Experts of a small language model: vocabulary 32768.
Below are experts of layer 8 (counted from 0) of a mixture-of-experts language model. Rows are named router (the router's row for the expert), down (a neuron's output weights, with its number) and show model dimensions 192-255. Each number is 500 + 25 x the weight over its row's rms, rounded and kept within 0 to 999. Numbers have three digits each.
After each expert's rows: a language model's description of what the expert responds to. This comes from a sample of Wikipedia text that the model never trained on.

# expert 51
router:500512532524473512459465544492519541485508485552520468483535509478531538507515525538518509509526472522520456480487449426529516473558512479509516530518508484524451538532511526455543512541534500
down0:491515498474484517489490518488494536519503485479504533469441496507523485480517490510489473471521477484490510514517530532472479533471488504502515488497476478458496494486504516530477485547526526
down1:497509481514483506488505483470526547482454498536535526489493518501538487540500512490474509492468470464529511496457530454485520515470491485512491509480487490499513495501515506475513478518525525
down2:485492471506486497510529541505478485454478498472514536511508492513467494511508480509497521512542513482485474498504503538507516482506502509458459463520513483462518451490506488503482532509498505
down3:496487509514488490507473487483533523493485483459482487487536516500494529505473503531520505487554510478507507537492474490528496504477464496534511513516471499507515552512497496488484474492493542
down4:520510504483499501509501531470507481504501494458482494539502528466537506528460459488507463520475502468462467456532476504461493486465474534507494549519477511513496523514488508486478535499467526
down5:493520521497550467525521476497460488518454531499468554496506516442517475453487517475467504518487504490481484498500534467535490507479489504510515514466506509511499510541517507509466504476469504
down6:466444501517506460499501489485498508521492507507470495525529511470500494488527516521460530464548509462487501524485543481482529452534509503481499464514494506502559523494500423470536554533479491
down7:488476455507485515516503477520503523510488483549462498535486471505494478468499489482479494505484486456521506474505513513531543526524461443522520513479499491440475505505533465544485461517510541
down8:537537550497480520526527513522460550505506504420532507501483554534472513518525499494519469472498478534483509528503485507457486511518504509553484436478460492494538501490487470508528507486488498
down9:529484458514458496512511493495491507519462489502515524478457501529474474494451513523501521493515510465504502490490545480532487504490469481525478483448512493501507487473448478506428496468501492
down10:510486482494491493485466465531506535498482497497540525474498555463551461462526542502513493523541493476444508517484488508530520532474520507478510485502486462500524474507506504525534476502500507
Description: Closing parentheses, brackets, quotes and percent signs ending a number or aside, often in tables, as in 93%) or (q).

# expert 43
router:511486505530485462494478494511519469517459507508503545473509511519526461538533496516492509526518521502509489513474485480532465554512491465497515493522464462520529485494512539469508465497547505
down0:550525487469520494498523509480510486465507521531501507507509479511536523564519499460509514487496510478496490469501455485485484471478495461537492460501496519514478471483448531522504442500538491
down1:487522462496527492465513471516487516497521527488492470487482482543441544476500466523500484504501553530508506463557494432483516500507480489455516493499486487491484472493501533482522504508505444
down2:525490490504521466525517471496480479470497540455515548488435535534520552440509533477497517546541513484487524517502502527538487490550485486489538482497427518532489519524472512515505506494484482
down3:515477527487522479476481480506497515481495497512543507520482521521463489529487514490507460498486482476503520434548518473530530529496517499467514481463499487462517484503504510488421456470481510
down4:490478505467528487501515448486521509519523460489472513532514499487550524536497479500538505512484501515524529509535484497490511524532472530495475519522493496519486469450465536499478467524535503
down5:455512515530479491536532494480505449516505506521474450495510519475483477480459453479520477488476467496536516543480532541507472503491542453527503499530493481528476489517506516494455510501538525
down6:532493539481542477488480489462474527531466506534532456473470487528452480533511454519495500523483499521503528499511553504504503507485500472541491473545487496482535505478462503476506493503499452
down7:485452468513503476528479493508503515513477526519481481489520505492487465505514481511468506488465542475527510480533485481520507501528495465496495490523467477473509502502554491492499477540520502
down8:545527481502520516532492529505529489489448500458516489499467481470502473522509533534488490494493493499499491501504475497493503509482507508513455504510513467478447520475498480505500473510497510
down9:503464525497509503511519529488515501503453508476513458495551507496541490479504521488523507495470477494460519497510459554480496523500505506491527498517492491538482486532519499515514506468527495
down10:470514478533482469502540495486509504509489502575533497520519543525503496517480478484535509463481492485466523517464491506486464491522522509463516491526495524504508466476486478551512479502519474
Description: Prepositions after movement or career verbs, such as to, on, from, into, through, against, plus verbs like joined, moved, petitioned.

# expert 28
router:497509518512496483503502467519458508534502504482528470542496461489502508507497469496478516549499510483470523561496480503504475510454505466527505525543514480512520518500503455488523486488505495
down0:501483503469457474499509490483512487534488505506570489519506510539426473533472523519488493460522527514521493512473523499473515542485571455491463446494538479455547555514496513475509502482488485
down1:501505497509504500483547505537495462466463509438514502526492519486522457529489535475514481544515513522515553456493492554539521522477483532508518519458461509517441473486518522550492520486491491
down2:512470521496489556514525480452528466490488476547471473526536522487480456480498528532480491503509493544516521457453502517544482480494516530504531458499510486524499522540544537446519469503470521
down3:509503485505513555479470491483491495533503484495509523458528517514490485536503464498517496512490507523501455508519484507448487483471499534527466565516528473457520514506481518515493500491533468
down4:492471491507487493462474515504489513499463534479533503458511522511488498502470491447486489513455528479531471490491508507475484502505487527473502489529525477555523541518495467464508488519533476
down5:505479510525480504557544462493468512502505508483462480534473517510509501534441544463517491450481497514492488506513437525492501541478561473496507513463501533493454512463470499523493499514471468
down6:496503516486509495489506484470504503487507480558536489542470505475520468542487548486523545496514507519510529478515453420503537470483525507516475582524498496515499522556451507443517536477501544
down7:493471476587476480497490513573446504510543458479549541494496520521429520529468503499511478525530469455546480487505478493506532485510447478445454515536487518471519494541522491482479512475469473
down8:507503515532497501495513494485516474519478508521524472516514539469485463487511497524512485500495448492524488475477521495493462457482491503480472525523493537514496473509473482525523514455522499
down9:485497482523516473513529510480505509502551489552504479462491520534516468506519487505491460484519481534437491498510512520501453499521471520470503505482507523485479523497518491519507543528494490
down10:484537514479477547507503510502536498506502495501490475517505473522476515528511498441505507523520519522488462512509502505518514493549490511503501576470501574494506473485494496478462492488525441
Description: Periods ending sentences or paragraphs before headings, plus periods after middle initials such as Alvan C. Gillem, and some commas.

# expert 13
router:433466475501527481528565519478523530475501497471493540463461520474510497490448502493510489463495508538485506500512498504536517486499499503507511519500510492479485513521507509497459513499486444
down0:524475484503508476518497466456559477470457533496492455487482485470496458511493518494472565497548550499493472479453504507478505497484525489506462527466502503498524475498496492526464494486501523
down1:549536501481547491465493522527502512490581446514538566502508490535534503468549508481500517512501515521471485502508490519516556518492479487522480496501511555496461494502514524488523514505536526
down2:526478476524532481517482546557513523440486512489494556513475519500482489498508501492502493478465496462480519514479479463525529527521497497510507500542477458482506536528488520500484477468519471
down3:562539497504490510478493514575485457520521518504490465489523523516508523501517506533518502477471494518480481490466514514511543554480518484499483512498483496520499523499521471503509500440519492
down4:488478493525491487518526511489496493495448487499496475486495486477496461491529497497459512510498500508522457480510502471515516529535492506505478500463468443516473471521493470497494503495509537
down5:483476495487503443423471473461540512555512467495498473502488514534526522483504516482514457519513506527518510497460507480530496541488527484512511522488487518489536526467488503503479495527494486
down6:488524495483466528518461511518486501456466530521512504542524519540506514512485495455508483479534479509487447510500499490484442550525468447492540501537481496509501470458442466516556494487550501
down7:526478515511511527494534474448480535489505498546443516488490546471515507513506503530514467481483527494530510556533504506474495491496508500507536527521518538502514539482507526537532526498522520
down8:522495497544487517570502514533502513488528474507486476525540536470480520479480510484484508461520473479476452511457441520528518475528493481480487526478555516495529509533501488502558497459505489
down9:493506515541486489488506474517463489491487487530460488473472517496502491528465498466490497536497564525520454483459475458520532512551436508499495511514492493536504448478501543533500484471494531
down10:462468467540514471503555482551494502499532490507481542472481519516510489541491491500479471476508502497521460464503501497489508534528520424516469437518496503508528525538465514484518487506500501
Description: Opening letters or early pieces of South Asian, Arabic, Slavic and Central Asian personal and place names, such as Kh, Gh, Abd, Raj, Nik.

# expert 26
router:499497524510527556495527541508515513489487542512464499523500505478543464493495475527513459492523498516509525517507497517538506516514470519526483520507502474503532538498498475470501508487555512
down0:482510469525506500517492480476456521466501484529449517479508482493458465517475494503506503484459509528493489459515501503524527553472477539527540500503497527476502467513500485500480486505503517
down1:530540498486480556504493492524519513515460483449498516505535489467470512465467480496501487509461511485531502499468521495493559520463507507506490495514519516510511487502527544528562523518515526
down2:512468493502490457532502485530527503531524519534494520443484541511557542509504513490551464507536524517537541523426476504571497492454527515503474475490481442526470502484509485466498470476492509
down3:492502468544460543484474543496516483491452466531455485530468454469477464539463516502489529526536473514525508489502461487519504482495449520505525501476514480476480524508506467497502516508490458
down4:553480482503450480478512481503504538547515468485473539520475527536461502455450513541516509538538522509541493517491497515490502526471504539462505536494455523494506532493484496486503496517509499
down5:513494446507501510510522542527462472520480517525496496467523502486509517532490531507505496473521517520506496488550454465525517495484496480524528475508481476539497504498530490466496474467516448
down6:500520485504495481484489510519489484499485503501500496472552472485518532489496552491520486487528498523515509533516496502537503498489478552531518546504504451543553556469491485547519575484494506
down7:513528462488485534476528487509519472456510504559504412531500525497484531491495485499448483540503519503534469533490522545497505541511516459524495496508535520512479487549511498487518501485484536
down8:537466492485528494545482489497502510457520502506447495468494522487460469525494481488521513486503504517466499461501506466483495487505498472534506481520465549508550520511511462499507453496462476
down9:514523538472484527469518495520491462489474528585515489464503473511480503544512505468473467471501479466502458512529480472540499496476495512512503497488514445474512521490496511486494492502514470
down10:479522467465514520470499494501486500543492468487491510500544493431473490497520498508455463494482504482492511526535485515484500539542461481483541477502493515494464545502462500517485520491506499
Description: Wiki heading markers (=, ==, ===), the break after an article-title line, opening parentheses and opening quotation marks.

# expert 50
router:470501470475509464503483506470485496487486504511455476507522508496509544483491496535519516473501531520536507512458441478482533469473489510469489504430493503508483521531503503559481494487514473
down0:493478524509529479487514500535506508464473492489533481508436515491541481552501507518467493516506494529497498515512470508457492520530479502514520493529517472485474520481510496516486478527502514
down1:505519518516476516532502517486544494523510482522535523546491482505518468488523477513532468518540446526499479516493505512507493521471442459501435453478495485523529533495502497429466531503482521
down2:512474547459520516478506508525493526516490479530516481499543507488502503532472481507494478506509487504499478492478478493489432500488521507460506518499452471562557494516521550499509526448501526
down3:480461488524511526534525494497526472509471479521511458500486503502512515505424496494503522504515463493453520528503473489532519502522509457528506449508470483473508541479507493515512481516474463
down4:489523473483522495495513466486488482519504497488517472450527453492510468519503468503500480507489465482501460520492525522502475506508504517506493485481505463478484484486587500495456508460482529
down5:442506504533502516490485501494483491489459538473502534489520497498458520496501540508496505518513475495464511446473504537532454487500520506471487545479485496478470539512517504502555518502529513
down6:540533455504524497518512468509515518512513495534484491489496494531522507485498488515468492521510516507451503498499451459502499469495519528498507529471517481525509502519454561515539474491508492
down7:535485538473557518502525479528525501486534509500516504500493473505466538473532507444510523517554440482486469488467543472521550504491476488507524512508529500500523515505514515490517507479514507
down8:492494509499491463506526554507546508489489516473493497511505467507499511495532570521493528518513518503509477533511555530484522521535505493490475506525562514506495450502483502540468520483520483
down9:471516488533513502513492484516539482498506480494517470476467520526524556507527518484505538497509496516534508505479495491496471504470556513516507468543498488489509509507503443506450497466514494
down10:517504524506531476511508505525443511487513505499519561540489521475515475491507501506511508484521512517480497444534535527517491475499507488488473515488466506503487482468476466500518472482479473
Description: Inner and final subword pieces of German and other non-English words, such as utz in Platzschutz, s in Reichs, ö in Klöster, eg in Weltkrieg.

# expert 1
router:488545487504517496503496508446507544533492482500534570475513473470514494473528512484515509490484509532478498460465497525469505526508463547499490513463530500458504502499478510495478533449451497
down0:480511504479483474486486499519486521483496519487450467500497553520456514480510469511502509467468512462508535521490504531500524428464486494499491465521514513537458545511509496514539484490504523
down1:506438494464491498469487505457511507516502508502510473520507472464472511456529446524482471541521537510505523500511548515554520489495526477502499493537510558541498510499479498492511526561530499
down2:525501526456528507531515552480498526511499527505505481523510541500496523500505500503518518474528488523473506483497555492503545453526468537496543502516482465518511543494484448523564485523484490
down3:485454500457489477489512530516521512505478517514510447525498535505517501516514481496527493523494499533536475505482513486495490517517497524513528515535533476511494493511518512503474499455476530
down4:496454512526515550561517475525528461532510520528502494490467538512480488487489525536514526488481472486512483491550496541467482495493474472501545481516541498518483530509492533504509514460541495
down5:500528489514494520524502524489524535541479479536484464474487483495467456485506500511469503498501498527506526546467464507433518474525485444471492531475478521522548526509501479511510481545476520
down6:536543490477529508512511525519498486513570477486489455460522535455468495484507522508484501498483476472503541546488510562479446503506507498503499554553487459486490513454490498501509490453515527
down7:490562500468526481529456446493511485502487533481523481477519476474517527519503477467538488530507534479487547523471544490495512501424488482511509526526523528499470541538523470484504472519504481
down8:467489521473507508531533498543515494469467460462477499494505494503543514533498475525510478519512499471485537509471494461496508490551536521511541488470533549541549524508513490541489523478486523
down9:462454494494478493472459514518470493493532490482464445511506499507479496508513508475495488510523540477487503525528497481512486482488456492513509508494468547499524519481492511519485519453481481
down10:468499480490515528520509479505518508496469475487514462512494499498463497490497481514536512516503504501504465552523487514507445507503472538503476514492526479484515509496500510471491504549546504
Description: Opening pieces of chemical, enzyme and biological terms, often split mid-word, such as cyt, hydro, synt(hetase), Gl(uc)ocerebroside, radio(activity).

# expert 31
router:480499499461526509524539534494487510515543485492524501533499488496492487525499507501521484501480493481545466456488522458479465489544500521529497504475524532517485465495557496528533491516532486
down0:511457480507476508517494500514509480544495506538516471471487501479510541494512506473507489521523529465485512493488501538518500543517509513494501488453510503437519504528512509488512550460493532
down1:519511525524453473504492463487491535501511493491522475505534526499514467526502482495490469505452493536522520525498490497481521529507507528476521513526501542502478508530472518563494529468468517
down2:536467484480509482541458492500503478513543495533472484474477481452468517546501505552466496513505527492462520520482474438452470472522489516488540474517485462490491474543482476534497503538517518
down3:468538541502545526551523513525522443501491515517482528518519508459453492512471574519509486505516485482476493498490522498480525514485498489479448483469500511501492526528506520509516512475494471
down4:502489535518490514540510542467499485503488504553523495508483491553483479548493525487517546465519444479553471487451487497490496506461515515496484430513489468481493496482495462559482488507491528
down5:486489491515458521513488475510479506493510482491496471499483534513496481486466468520496508466515486492517510520510541517542508451502502519495446538517499511450507470486488478451483539498488510
down6:483529504496515492511493507481509473505516448507536465455515497496507431517463515470528476491535548513464519487522505522465513494486506488529497456492510494506517459492487476513518508540520508
down7:530445475498531471498524529479463510512502512512510473480503466494502485503494524502516514456465538442521469491531509467459511543523554482497510526494490490550515507465525460497507508492459487
down8:482488522495543446521503506540508489468470528477466522525533489514472487503495513478512492483496480531465519504514505497498477478516491497533526499499497512511525531486474488499507519507504501
down9:511490487515497487530483469489481470502516481518496487467472515501523493523457480516545503489509482488487501530518512501456504468564453501521514544510548464504487515494487490479474508520514502
down10:522502466480505485514481506508519530483494459505448480497537547483512493499515514481518497590491490502486492480515516442530529487509517516500500476506462474513461473463457518460514503519515489
Description: First digits of counts and percentages in election and sports tables, such as vote totals, percentages, race positions; also Total, Average.

# expert 56
router:493479503501490490503482539506523507517540543460485522492487562526505537510492473447523448493539475521493464507526464539505533511534497486493486479500480495513504524489498511545516485502490477
down0:513497492503482487532481515513514497526455524506493487526578519502532546468496477491500487500512533502544488532471519499485490540496514504459475511519505561479528560522494513500507506494514526
down1:469510520481525477525495519503512522477503505474514467505495469502477503530539548484509497484497494503536551497476568500519529487478511519472504490516476519515511523497481466498520490554489488
down2:464444504463572516529453463487511496504513474513502525519514464448519483503528528492483514496460468487529500486548415435490476474456508534510468510471498489538500535516500475475492478512492516
down3:504482475513490491511479504464495492520537493512475465482464494514505539484500521536500500510451521477518498494585473484505508492504536495494499537497514478465514516473525516503544510484435500
down4:481479462487545487506471547486485508554508474484528500508527439474545491465477481466472528486499525512508530518478449494523510471530489535477522447525512508543499418501511491494494470520487502
down5:489528465525519465488476500489460492488495487473487486476467512478482476531489496514484553551504516492529397501485510471460510501497491466496521506469474480548527510495490490544520524552484509
down6:544495466481482480427513505469495478504475526464492434514536482486505488494518493484496503522469499504490509494470525528538551524527506506478495487498478509526483499513507511510508499516470482
down7:519518498494527469491494503515480467464492477483515517494465491506509507504495498494489504517527512493510449482502526522530530482490513481471487486450476570435532514487543513486513522500496535
down8:518504512491514467519519500478517493502496536479518498480509476507513495514524509442492498478546496468483466484507475471488542536508496503491496473524517498528518514463468485527517538495527496
down9:442496514495516541534521490493493463499505477493517496487479536460566472535534444505513510528508519524517479486481533469522471464481544508472503469487469514522479557479504477521504510516485516
down10:506505463555508506502532499494491477498538532499525540488511511502500451503502461487480514492477521498511501522476521532493534518498470497477490493508527519510484481535502502474494524511518517
Description: Final word pieces of surnames and place names, such as ill in Cahill, all in Pelsall, ves in Gonçalves, plus name words like Creek, Bell, Fox.

# expert 30
router:522496547510516466499534534540511492510491501512540505517513498522534505509464501504506537548523483536437479497535481543502490487492501509485522508498534484475500505530495467552507490519500472
down0:497506452488504524519521513450489444503505485495485471504523464492516521508462508533465455504494495473499524462516473464506512506513514520527507499514432514487466506494478484523544509501510471
down1:523456526471493485513505558523505502516483556511520508512470440531512527518489502498486512477523516534455490520497519475462485540503487498488497484486485492495526525528518457485502473507527550
down2:506533498531490471473451499497507508484536483486445447505485487532440505469513495514534472531476511538482505537541528475522533498489485452467531451538570517511487484483512534524540510500486474
down3:528507476530462492488446531530488508544520525496477525533448532544519457529519478538486462505489512500480484431478469515506502500537494501494488485494494514464536466510538533475521494516498518
down4:502477538496484504496479504500528493498515507475467499524529508465501503501473512529490486486513521518444517556556515477492497496511479520478474469491514530532528532473547495506474449473504503
down5:482542510516518491486534509493493521517468483533478496518483524496496517475456482514487468430499460466539474500532461538513478497502490525486460495505507479480502493497485515478476530487502458
down6:533486496479468498507513503535488460513460504529505483526474514470485559453438553512481531511481525501547474465523517540451514509481457530522475506542541471526502548488531493509516537501511537
down7:452495549482478515510498525539527508508501561524506478500473510494508514492483506465477499531498529484489468484529452490474477503516510501512495502513427502518487526523513516493459506524496480
down8:443475498548510500521505531498501495528511497405515544517525454497506477491498514496484487499478531498489466510495497499510470504507502469517494499484507507486526514456473459507471515506510512
down9:481504484516466511515471483509520499521495480469506540507517512475517490472420515491556480468523486457458513524499502495504509495489470501552513478516476431481493493512503500493547529525541484
down10:476488510552479498526493473524480484498498527436501498477508583474460474500499474484501487488524438513474481506529479525507473540475524469487533561494554506474483514526504467474462543458452542
Description: Single digits, especially 1, inside coordinates, decimals, times and model numbers, such as MiG-15, 45.876433, 1:58.832.

# expert 10
router:507486490533485530473443478473500513504516529516536465483474460498455530498517536491482529503522532507476539486471510496524523487484486501496503525503479477453468496511501471509536518520542543
down0:522482507521460479488514489494507504504532519495481469536551483505524522501499530517519494518524511454526538519461512536449506478488498485538565523545509476508506493502494533464524456516510529
down1:529472497477508477489475493502499506509458497470525486500487503490482495543483511496526513518467529472493494485489503475534484495517479471491507497509480453451511487520514502508495512527542538
down2:525447509493529527519499516531512539520520525492493516496488463464520523524476476489501445470451487476491513473519489491446479482529520520462508498534492497502499478483498551512475478509531499
down3:489516481480510475488499476513511492499479495476502550476474509519508512536524498522509516498456492480498520481544516494509513475519485517525484483490510500498545538506507535474459517482519537
down4:445518515516531488549489487506525517464509476500512489453503523508548479543489507512522522538531548480478551541463490493489492538491517526493476493485512485535461525473479494480500485518493521
down5:521525528522491507479488491482505511517496532498494512535553489518515457462478462524526524490508505490552480530516522531498494511539460493529504525511470483517537454522515517518509518430528507
down6:522466492523504485506519488483503523508479483435538507532496530502512511505516503544505546517536468528489496465508429537480480466495475496484513490444475486517494469521503485491517511479515511
down7:483461513487508507495460490531481474477503482559493528543492482486488523480526535491514488516480484516522526517480505492462517516507509479465457521442521480491519483479489446480451487547498478
down8:525489495456506488493528522493531468521495512495488461502488515508490494515504446462459485519550484530499514481494509499461511480511486498520509509509534494482522484501457472517533485454485483
down9:446464472498507551454465505549474510521494458500483577531475476544495493505477492501511493497487498497533517492456499470582537501565507519536458503464482499516531483516539528526530463465459501
down10:466491505526519527473526515559513481529512482532495421458490515499535501512530475493540523492496453474516519499506511528458506483454511494494514427472513468489519530505522467505512456470504472
Description: Word-internal stem pieces after a prefix or split start, typically followed by -ed or -ing, e.g. dis-ag-ree, pl-ag-ued, re-int-roduced.

# expert 61
router:493496528484493549519470484497522499492504495479495562478513479542506487462455489511461566498468503489512526547474472504504519470497501506462502496502498491468475504498495485505493486488504505
down0:531513486508479532466502506495459492536442483520473521504518510516482450535511518527535471493511482480508509497441512480442485499501482492504487513492488506501511522472495519465492493533507512
down1:473505535508489491514524452493524504504512506503489559488516466496475496565469489515494502471424457515470492491499507492503500467493491511498515478507549512507514458536524464498509431495512482
down2:497513473504479512502454508529513464532512495459497532492536518499495526488501487453529501485517511456474546505470492513523495515507521475482531507473508499515518493468506484523523500487534503
down3:507496512547507512505494515550550538493499555492494504541492497479500522492545518476510515498489503525462469518491481481496484495444514506528468524529513485490533502504528505520506526493488508
down4:517531495502495491524476461504494535505480508516502560450541487515485495503479498517553467468521495457486470492474500537478474505503504545530526506472491508501480536528473496474460488501455495
down5:482504471550504505441508503522527510512458489494515528518519506485496493486477477496489528476502518490512495481496485534526491465505467494502478527529466596525485470519492544507478485501512470
down6:497483484513446488496532496496479493493481512537500468520461496480451496475535480495540490488504482473486506527500475531498506499470538521511471459531476473496482494493475453525493499519516491
down7:447469528529457471506506506493488473503494494514495494514487514492469501474506528471501513511540517491556512475492464484505516462537477496515499493463460561492518464486520512500471531479497491
down8:494447496525479521496483473480478521498510483472475477494513496505493509426543519483547528472525491500525524470462516462510488474481512500488518521500487504489538473494504471468512449503517510
down9:512515532541519488508477470541501495488484483501505434496518485466464455448490505506539494536476483500519481458515466509521487512461562461477468509510540505505511517508465528488524497491568490
down10:491488496496502511483529497486505499498491480525486469491535520509481481447481469536451528462516477495536474460553502520506538538494500511484522501463519531509487512543526474528483508498531500
Description: Third and fourth digits of years in dates, birth years and chart years, such as 18'9'1, 20'2'2; also ago and –present.

# expert 22
router:503525453504499507484471486533518494479473491506490451493501479512535447537498513490500541514480498454514488504509483480498457524513511500452493542518506487527516488505522526494520498516523504
down0:479511513482469480502543500482493496501523553464492507497553521530494461492526469501505515467536528528466493489484511508476531505525468496488476506495513499564458520525490491507501547494473511
down1:465514514517499504520504504526481461480473518474489531554484502494511514485521480460526489524530502458498529512509461517482541511477462482517541495501474525474489529526461506471485580516489484
down2:521527503478493505521492520503509505499499501502495445468480489469500502454498446503498475561515539475421539481516520532544539533500497502495471529498515489486548496485475527503481553496543505
down3:504479534465501492502518528476448512516521498582525495453472496486500510545509476494483493481491505456530452515490533512521501520472505510547482493515478525500508504523537500427474517495470531
down4:492506566544501510474518534486524490529514535443513517523507509494477565488460507476526499504546523487529502515481481511481493540505489482495509516529516482523494493486521518488523437489496472
down5:505501526486515442527482498455500494463502545486492513470509477501507518498543523488479479494503533484477506500521474508490520543493507483479528452457497512503489528549519497476498484499482519
down6:512526533527523511490484510519512484502499476497515493498497504484487557476513502497505479501479455580548511487521523454513516541515490470511494480547494516519497515455541510508508537543471543
down7:497501508444484461501508528504481482488473479423490514522507495579497486462499539500479446486512515496514509506518523457450536472551500464540522514528484485497530524447503548494493511493478509
down8:476491480543517464531525480523488465515538501521501485501509498512533476532562521479519502488453487482520510477480517544529488523513527490527492537510513497476505516513498473493514479488495491
down9:504485478490538455519473495515510506533515503493502550458479508503506527529486544532524513504537512477507501511502477472517494521519504496490492459509425500492514468475467497504530506541482509
down10:488500559508507484479536478502460474500492526519518540471500515492515552471538491518500507501487463492474493476474490492557523557525498507480470515494486510507514480517499475538523489515499517
Description: Prepositions such as of, for, by and among right after a noun, e.g. genus of moths, album by, Museum of Modern Art.

# expert 46
router:491487487461521511515496494489492447506502512504460497524539504527493495493524486467522489572580501483472517483530454504495499509541510501529517482502505478545513471472484501456530521516534545
down0:509489496503523506535497508479501497512510493541528513516478467522517509489480486506500492466463470515471478530469456554494517514467518496477504536514514494501440456542452492509535457508476490
down1:529514515561497482501507494492540534481491561524472509502465479482502510505526492514470456516500522476491473470454475495445503470510497503532507514521454487479523548524544472519516511487485470
down2:495508542455473510505494522458510460510530514511493489509488485491494490548496492488559525529477542532533496515436515516508517534469511494465504508473532477541488546509487457492503535543511524
down3:516511487510504506489497499486532488520461451508501502515479482525487496502452509479492500522487480501471506501525499533516492525439551506505483528496493511454510520515480491489507463507504510
down4:490488505449471548495511521544511500521510460502432490475551528490461482488482470526530482520543527494524532489534478526523455520504500526490467522500534525477540466488449477514434528516496505
down5:470455527531532493534486483522516518522503453478465459535512525469523527514510490532541532516499487487477486484516516471466504470522548475490482524480528537506530535513486510504482486495522483
down6:481498481494494500493521501526461487517465490490475523498517458526509472474457533482482502483487493530505509469513509500470514522498521524491442522469493487490469496517539499451502493489469492
down7:462507481516496524499452543484503479506489477554516486508500494480465485513499504502519444510475522505451498502515526505481444513511499513469481497559541464477477487486435529520496514475480499
down8:465498487515484543527496483498506488505509474518483558496459532481453475517550496484467472501483539469528483493543463499473500476499508463464500527510499481459536539528492459514515480473515543
down9:507556488484460491490494553469522491505507504499475490535517513477500503483513484520512531503485492487501498473465508507451502530501497495503477495492529490490508522519497514442504506487530503
down10:448485518510476503460459522526462475515509466489531544485489496521468481524473500499537560538485515493498519450520522517494513508526502503499461509460501550506485531477482506504507491499510542
Description: Common English first names and the later pieces of split personal names, e.g. Harry, Edward, D-erry, Ald-ous.

# expert 52
router:507494512523511473506470462502519530536529493510495501471490536518498453531516531480530557526463523527560485517471484460460515489495508521522486508503481511516524494523448505468506535521504495
down0:473540501491500531503498452503501506519498513429485486524490500504446487469530488466445530504465510532483488515491510493467512518519495579540489516485505545528471477495481516515526485480464521
down1:522476485512504508493455472492483516514510533500468500476466489476490507511543520487489462556486471515476491484538466495539514512512510474475454488482523516499560506493456544517472458477502482
down2:512552505485520504487490503474498511471448464563522472477505456444527528493480519456485518518486490476439479499490512476530491494482531488514529509514493459511541533456476543484496484484513520
down3:514544484488496498514477476498501495535484518487434499494526545494503494496486481542506459518471517532489470464498509473472553522494497512498527514479473480490512530495521468511433528542436463
down4:484522521491491507487509533506555481497480497515501468518505474444520476475479475483473507490492507491464510510493521519469509506518493507512494494490514512470500522503490510499517486500513517
down5:509513507478517544484518507504576451495524522498512486512459490510512480471499488510516527502496486463462493535520468523468504498524515563504490489497481464426529482492507502485512519524556484
down6:504477488522534486522516550522500487522499481498472522483496456484508534473504480459460519462517486501505510477482513531503524522456452458490545490534520449497501467533490534514532537493523509
down7:507528474501555487510562476488503466510487530518468497445485557506489520510495471516547489487494456517484514527496521526493494530472489520512506521484510514469514524471468522527510475514496461
down8:512497488536482514529484491497467472524470509504496495529479487522510491567521525467479516508521527492510475515509513540483479445501534502484517500514441516536472529558526480509535493539537471
down9:551521506513480463485523539518494478499469475469486476477493497493509461500477529495520490473528470515505505480484517470492495467443486540564513504508520488500455482457506512499491518509474529
down10:446494463472529518516519465530458508480518484432512464498508503508576573546482490492520507469504466552495535491509467546507516515475495518460525499484549461516498522493491481545521529543501478
Description: Prepositions and linking words introducing examples or comparisons, such as including, include, like, than, not only, and in, at.

# expert 9
router:505521518508524461541447484479470535482514540494536457474513514497462471528509500501501520504470496538500509491473509511512498498528498490514497504550499498512491478427534499467527486475441484
down0:457508494485463558502439481480482501496480524516503462491495552521484522523560503546518498494490540485486483467482510477490506505526508502548505546530509456512497452462492487524474513496479508
down1:471490484483508512496513514475522498521471477485496489487522514463492506497502525510543534527561485479487514460509464479518544481513493511500554521502498528494504483506463490473480465479527509
down2:524520503490497517525525512501541488514512477488486566491505524489495539474500509510521491491478476527458539517504534515467465512486466526525483483508523474483528462493519479546469491500499515
down3:467473530519442536472546475488469497518500496389533506525473502479474496519511510499485474498509516477489491516511487511487493515503486486566499530479476497524473505554497479494548554508522453
down4:553509502512517509505489426471497509485516492607493520501443525537466481515503498530505519506448501508525506538473525470494512513497502514531518495464510499511509482454507496453494465547441471
down5:510468528501475486517477488475505453521520534515516479511492508480551519436475503522470475472502505546505497494527484515488515503513516481516492505472493512464497525518554482506486489519473551
down6:470489509519489508526521505508440521506505473583498506496540488487513542501522503487476505486488475537476507508507501465533498499499525516498490520520494504488489516503457526517518480490500475
down7:486534476523510494475502504478509490457513515591531475485503541496492501547502536507529495500469542525465515486473491513520497527536496499498513525474521527523486541490495485500559542501471512
down8:556489480476519446485514512525525494506516472473468516515468493509531514471443499537457515508486460527503497502525516502475520537500496492472494499465513493514482508554519465466498478468517506
down9:520498502490483560526542475464487511513486544503526533481484475526433492505480433521511511545468484509557492460459497474484503514502490503460494518513476485495488527497466453487491519508453519
down10:508514480467477472525522488486508472498523577484545462456527469497510531471490542484528542521527474508513494497526501449502486467504503516550474483497529544500505469512531523508468498557482536
Description: Commas in running prose, including after quotes, brackets and percentages, before and, which or but, as in "tortured, and", "Accordingly,".